config.yaml
balance_bias: true
init_std_router: 0.00914
vocab_size: 32768
norm: "rmsnorm"
rope_base: 10000.0
qk_norm: false
attn_scale: 0.177
lr_head: 0.00654
schedule: "wsd"
decay_fraction: 0.769
Below are experts of layer 8 (counted from 0) of a mixture-of-experts language model. Rows are named router (the router's row for the expert), gate (a neuron's input weights, with its number), up (a neuron's input weights, with its number), down (a neuron's output weights, with its number) and show model dimensions 0-255. Each number is 128 + 24 x the weight over its row's rms, rounded and kept within 0 to 255.
Before each expert's rows: a language model's description of what the expert responds to. This comes from a sample of Wikipedia text that the model never trained on.

# expert 28
Description: Numbers in statistics. Standalone numbers and digit groups in tables, career stats and measurements, such as 53, 28th, 7,286,008, 100.00%.
router [104 149 107 111 137 144 132  94 145 162 121 110 183 126 138 116 116 184  87 124 101 123 139 124 105 123  97 148 137  79 149 126 109 153 120 148 151 103  97 133 126 164 156 137 124 129  85 123 143 141 179 111 102 143 126 148 118 105 107 131 125 134 125 168 155 141  96 137 119 103 149 126 139 120 125 100 141 141  81 116  92  82 114 135 106 130 119 155  90 146 120  93 121 175 130 170 146 153 158 126 152 129  88 124 104 134 149  89 120 138 133  88 125 147 136 137 109  87 117 157 136 160 136 136  98  96 147 129 104 153 128 134 107 106 109 139 107 127 154  92 143 134 132 127 146 148 181 105 148 118 157 104 142 111  97 122 148 133 146 135  91  93 161 145 151 136 165 155 101 108 150 152  89 100 127 129 140  96 130  96 156 132 140 105 143 104 102 135 114 114 144 122  87 154 101 116 170 112 158 151  95 149 169 145 110 127 156 116 119 147  95 151 153 153 129 150  90 154 126 164 104 146  85  89  84 101  94 122 180 151 139 160 157 118 168 106 155 163 106 152 125 143  86 149 112  95  78 120 130 159 132 161 116 121 172 106]
gate0 [114 177 146 129 101 149 110 157  65 131 124 125 129 132 135 108 127 140 123 128 146 139 119 124 133 129 186 102 114 117 141 200 107 101 134 159 126 130  98 172 122 117 144 141 108 107 119 112 136 119 104 132 138  98 214 132 120 108 120 148 152 129 134 102 138 137 130 158  80 126 100 123 126 151 110 159 129 119  87 153 160 144 149 109 126 116  78 160  98 111 141 137 168 179 101 144 139 187 109 122 116 105 120 118 121 178 107 159 136 139 131 132 137 157  96 139 137 124 139 174  79  82 111 120 138 109 146 124  90 166 115  99 122 122 169  81 163 120 157 133 119 104 114  89 144  98 143 129 107 134 125 151 149 119 151 117 132 121 123 132  94 143  97 137 150 141 140 119 135 121 106 116 142 156 142  69 120  89 131 131 139 133 120 114 100 111 170 125 123 147 115 137 147 168 141 119 109 118 110 138 150  92 180 146  93 143 139  84 150 135 143 141 155 124 103  96 112 120 141 129 128 127 171 116 147 157 131 128 104 152 101 108 129 133 139 159 136 171 125 116  87 143 147 119 151 170 107  94 157 132  99 116 171  98 172  76]
up0 [185  76 161 140  98 148 119 105 115 103 147 156 116 121  98 126 127  99 131 121 144 121 106 102 120 138  73 145  99 165 136 118 168 153 150 131 110 144  98 131 111 115 118 117 114 138 119 150  92 124 153 104 139 139  86  99 153 171 142 134 123 155 122 126 143 104 115 125 166 131 104 164 141 161 116 106 145  96 166 159 144 185 130 115  90 132 126  70 102 125 144 123 151  97 133  84 166 114 128 111 151 158 175 124 181 111 141  81 116 105 107 126 123 128 119 101 148 164  99 100 130 164 115 115 126 159 110 133 134 152 119 122 129 109 116 111  76 129 112 137 141 152 120 169 152  89 142 115 146  64 117 116 137 111 125 131  80 134 132 132 152 119 127 153 140 119 128  88 141 137 112  78 123 147 149 141 156 143 158 111 125 104 159 117 149 123 145 153 176 110 136 102  86 160 142 141 147 173 149 117 147 138 105  85 142 128 136 155 124 126  96 128 127 110 108 165 130  78  85 176 137 134 104 133 146 120 131 131 109 133 151 111 132 125 124 121 130 102 173  94 137 103 140 100 166 117  89 136 112 133  97 142 100 160 136 188]
down0 [100 112 133 125 102 170 100 145 113  87 118 143 126 143 116 117 132 164 107 109  64 153 111 124 118 138 111 146  87 109 135  77 122 114 143 126 126 139 137 131 113 130  61 149 130 148 113 112 136 139 109 154 117 134 168 144 122  95 126 108 123 132 146 142 129 139  96 101 131 152 146 160 121 119 147 121 158 145 120 137  80 147 113  73 155 151 147 126 148 143 144 127 111  93 136  72 161  64 123 163 141 144 115 129 159 126  76 121 134 126 140 143 182 107 131 144 171 148 144 123 134  97 112 176 113 131 194 159  76  85 139 162 130 119 152 142 149  76 116 117 103 147 111 125 137 152 151 126 119 157 143  98 133 133 163 145 114  91 121 116  95 135 130 141 127 162 163  79 132 108  85 126 107  94 132  99 114 150 118 118 113 127 156 135 126 163 183 131 146 120 144 192  95 129 134 124 115  95 162 130 116 103 121 131  83 157  90 106  91 153 130 123 138  84 141 140 108 138 144 117 137 100 142 114 133 146 112 161 121 151 108 117 118 124 130 140 127 140 159 150 100 107 151 143 157 153 135 127  89 134 143 138 195 125 135 136]

# expert 9
Description: Non-English word pieces. Middle pieces of transliterated Slavic, Turkic, Indic and Arabic names, such as Bish-k-ek, Irk-ut-sk, Kal-inić, š, č, kh.
router [ 97 156 133 111  96 113  99 105 104 123 135 143 106 146 133 132 155 125 157 158 116 109 118 158 104 101  92 129 142  96 126 121 121 143 149 120 162  82 133 176 140 111 126 129  99 131  93 117 140 132 109 154 125 127 154 123  85 151 116 124 114 170 156 157 136 119 129 136 115 104 159 128 100 145 170 144 170 144 170 164 104 158 157  86 151 170 154 116 114 134 144 146 129 107 100 108 139 109 110 118 147  97 136 132 117 106 156 145 128  90  96 166 114 128 136 112  92 131 133  96 117  98 114 146  86 134 122 173  75 165 122 143 146 116  94 148 143 137 160  73 156 111 103 146 148 112 110 116 139 117 121 140 157 131 122 142 129 140  89 123 151 138 145 130  97 110 159 157 186 158 130 140 157 114 136 122 112 117 168 114 155 111 116 115 147 110 116 113 120 109 146 114 135 133  97 142 136 104 114  93 142 151 118 103 143 153 132  89  83 100 129 141 123  87  92 194 126 174 180 117 118 158 159 156 118 119 107  97 162  99 104 130  73 155 101 106 146 165 124  72 142 131 157  92  71 117 130 119 132 130  77 129 119 133 117 106]
gate0 [124 107 128 104 133 120 118 127 115 157  79 115 121 126 137  92 133 121  96 134 140 156 151 119 132 159 128 147 136  99 111 117 108 123 139 156 106 149 115 109 166 126 123 152  99  99 153 115 124 111 118  49  99  79 126 126 171 144  91 134 114 124 127 111 133  94 162 140 160 135  97  88 104 120 142 137 127 135 133 140 112 101  85 110 117 126 127 137 117 131 119 179  89 128 161 116  90 139 142 142 121  80 121 110 110 164 143 142 152 151 115  93 151 128 108 104 123  82 127 118 141 129 100  75 116 145 118 122 128 113 114 121  77  96 107 146 130 121 127 115 102 139 119 166 123 140  99 148 108 125 180 138 174 103  63 124 141 123 109 100 129 110 113 113 100 117 121 174 132 150  94 133 157 132 137 147 127 123 190 138 136 140 116 142 140 152 146 138 141  91  96  79 150  80 106 136 122 159 175  91  92 137 119 164 130  84 163 121 138 115 140 122  97 140 157 150 126 114 122 202 114 144 114  35 121 101 132 116 126 151 100 144 145 143 116 125 129  95 137 141 142 186 130 136 109 149 122 149 130 114 149 122 118  97 143 132]
up0 [145 133 100  98 144 122 146 112 134 134 137 118 110 134 165 137  89 128 122 126 108 131  95 158 131 128  81 137 179  95  75 109 126 138 140 173 126 142 141 146 143 108 171 145  93 117 139 159 115 122  91  98 162 119 114 130 133 114 106 105 104 138 150 158 152  74 146 122 145 155 130 106 119 125 125 131 138  97 124 121 134 119 112 107 132 122 111 144 115 161  71 140 171 159 144 113 127 143 127 112 211  99 159 114 109 112  78 151 142 183  98 148 131 166 124 123 156  90 138 102 124 112 113 154 120 107 143 156 130 131 152 100 164 123 127  96 134 104 135 132 142  80 154 108  70 139 142 115 133  83 121 143 132 104 122 121 127 118 154 137 116 113  70  96 105 137  94 149 149 115 133 154 137 138 132  71 141 184 137 112 123 140 109 108 108 102 161 111  72 113 108  85 157  78 105 107 110 131 152 160 128 127 126 136 165  88 163 128 125  88 161 112 121  79 155 129 155 139 126 148 102 132 109 124 104 106 171 106 130 109 120 120 111 121 131 153  94 156 118  89 127 137 119 164 105 116 129 116 149 133 146 113 140 157  88 109]
down0 [135 172 129  99 170 125 161 157 138  93 102 139 161 151 124 171 163 123 153 123 116 128 146 110  76 120 110 106 116 101 152 132 124 161 112 114 148 121 144 178 137 129 127  99 100 161 114 135 138 174 174 163 151  98 133 152 141 155  88 147 102 126  85 144 123 117 116 133 134 135 135 125  94 136 131  70 106 115  92  90 147 129 153 115  97 161  89 130 167 160 113 126  88 116 126 135  97 109 152 150 153 156 146 155 139 123 104 140 124  89  72 139 135 123 146  90 109 127 141 113 122  97 160 114 149  82 106 132 130 107 138 110 133 104 105 110 108 119 148 126  95 147 137 138 153 116 102  87 130 147  88 137 112 108 165 118 108 136 134 149 181 139 115 153 131  92 152 122 112 122 158 183 154 123  98 107 127 138 111 106 132 121 188 100 148 102 140 167 141 118 137 103 115 176 133 152 113 165 135 117 105 141 153 122  60 169 105 121 145 141 120 144 107 151 120 107 160 156 136 154 135 109  94 169  83 143 123 112 166 110 135 129 138 121 119  93 106 108 117 132 112  99 152  75 152 140 119 129 146 117 131 142 121  91 147 155]

# expert 5
Description: Biography infobox fields. Dash bullets, line breaks and field words in infobox-style lists for athletes and people, such as Occupation, Career, Personal, footballer, basketball.
router [114 162 147 122 102 128 120 110 147 121 125 103 143 141 153 143 128 110 149 162 164 129 134 100 146 124 128 146 105  91 115 157 139  98 133 105 160 114 137  99 134 110 122 132 124 155 107 138 120 107  67  94 107 127 123 154 118 127 142 118 115 171 116 119 143 153 142 171 141 121 126 121 168 103  89 128 140 126  94 124  78 121 142 121 110 130 124 163 119 115 119 140 176 170 177 207 150 165 150 133  84 109 129 137 113 137 151 167  69  88 134 111 150 141 146 157 101 126 118 187 152 129  75 125 133 151 156 123 135 150 134 156 162  89 156 135 117 111 105 158 163 117 164 155 112  97 189 150 136 109 122 191 125 127 173 124 158 122 146 135 120 153 131 106 147 105 125 111 153 103 121  91  87 144  98 128 131 105 107 139 139 158 106 139 118 148 141  92 123 142 121 126 161 129 147 155 155  99 104 153  99 149 122 113 114 142  92  89 108 132 142 135 122 111  90 123 180 152 151 157 157 132 100 100 105 140 158  90 135  97 102 111 110 121 173 106 122 154 142 144 106 160 115 132 121 134 125 137 170  97 123 108 120 116  89 133]
gate0 [125 156 142  85  92 120 173  97  96  68 106  83 112 126 137 102  90 113 119 121 110 152 122 127 127 107 152 104 171 104  95 168 138 136 101 150  97 136 166 132 109 136  92 126 110  98 173 135  94 119 130  76 124 106  68 130 131 135 138 123 146 106 125 114 126 163  97 171  74 126 138 118 160 166 122 122 151  77 116 117 107 134 172 121 130 154 113 126 167 163 123 164 151 107 110  99  89 108 126 104 141 152 108 154 171 131 175 109 122 126 131  96 158 135 150 153 140 104 120 128  94 124 148 144  75 144 101 107 162 147  94  98 119 136 109 129 141 112 132 149 130 130 130 108 136  90 133 121  94 178 151 113  96 107 101 101 119 146 124 126 134 175 147 107 127 154 173 146 142 127 128 136 119 118 136 122 108  99  92 166 147 101 112 119 128  98 125 104 128 120 131 134 130 134 119 140 125 141 118 115 130 108 128 164 125 102 154 158 121 116 108 134 118 109 181 119 170 143 143 146 164 133  97 145  83 132  96  87 121 112 118  98  97 126 152 117 124 169  90 134  68 134 128 118 109 147 144 132 142 105 170  91 101 102 135 121]
up0 [ 87 109 126 107 148 109 160 139 129 151 160 165 148 115 119 134 101 154 147 110 112 112 178  70 109 141  76 134 148 117  99 119 160 158  90 117  92  88  96 116 116  95 107 108 158  92 166 121 113 108 131 133 103 145 158  93 111 128 121 129 195 137 132 111 107 120  97 134 113 135 170 114 172 156  68 115 134 119  90 128 165 120 110 146 113 114 138 129  97 137 123  95 123 103 138 163 118 169 151 155 169 143 138 171 106 142 107 127  87 162 121 168  92 133 116 144  95 107 113 142 123 127 143 112 127 105 128 112 108 124 125 128 119 149 117 136 132 130 109 120 168 162 109 137 136 147  95  96 178 123  97 118 153 141 112 124  92 134 121 160  92 112 129 139 109 108 106 159 115 156  93 148 137  91  94 163  91 124 174  93 123 116 174 189 117 121  90 121  81 118 128 123 114 110 104 130 151 127 128  89 141 130  83 119 136 119  90 131 107 150 156 129 106 130 132 113 156 106 124 171 119 130 123 109 131 102 151  78  72 114 132 127 172 121 109 134 119 156 120 112 132 128 157 104 125 130 132  92 116 123 151 115 141 102 146 144]
down0 [132 149 108 129 182 127 151 147 141 133 131  90 123 144 132 145 122  84 117 126 100 115 190 106  86 157 157 115 129 126 109 134 105 116 115 123 140 131 121 167 122 100 137 118 120 118 127 113  95  98 113 137 173 121 129 154 184 122 145 138 158 167 157 161 131 105 149 168 110 151 140  89 134 146 142 109 144 128 119 137 105 144 151 146  87 133 114 156  88 123 120 139 120 123 108 113 121 130 166 122 103  96 112 139 142 119 141  81  76 106  91 157 114 109 134 131 135  76 142 117  90 154 124 108 121 104 115 126 142 133  75  81 161 121  73 101 139 144 113 116 135 134 144 156  74  99 153 133 129 157 126 138 161 136  94 133 147 122 122 125  93  80 150 135 160 128  93 158 110 115 122 125  99 132  96 114 126 112 158 136 107 140 105 130 161 115 146 148 101 118 150 130 104 207 146 131 116 143  79  86 113 158 159  77 140 136 136 101 155 122 108 145  79 128 103 126 131 135 143 101 152 136 138 125  92 116 144 147  86 134 115 177 107 117 188 120 104 131 145 128  93  99 152 116 115 187 131 118 141  97 146 152 117 139 139 157]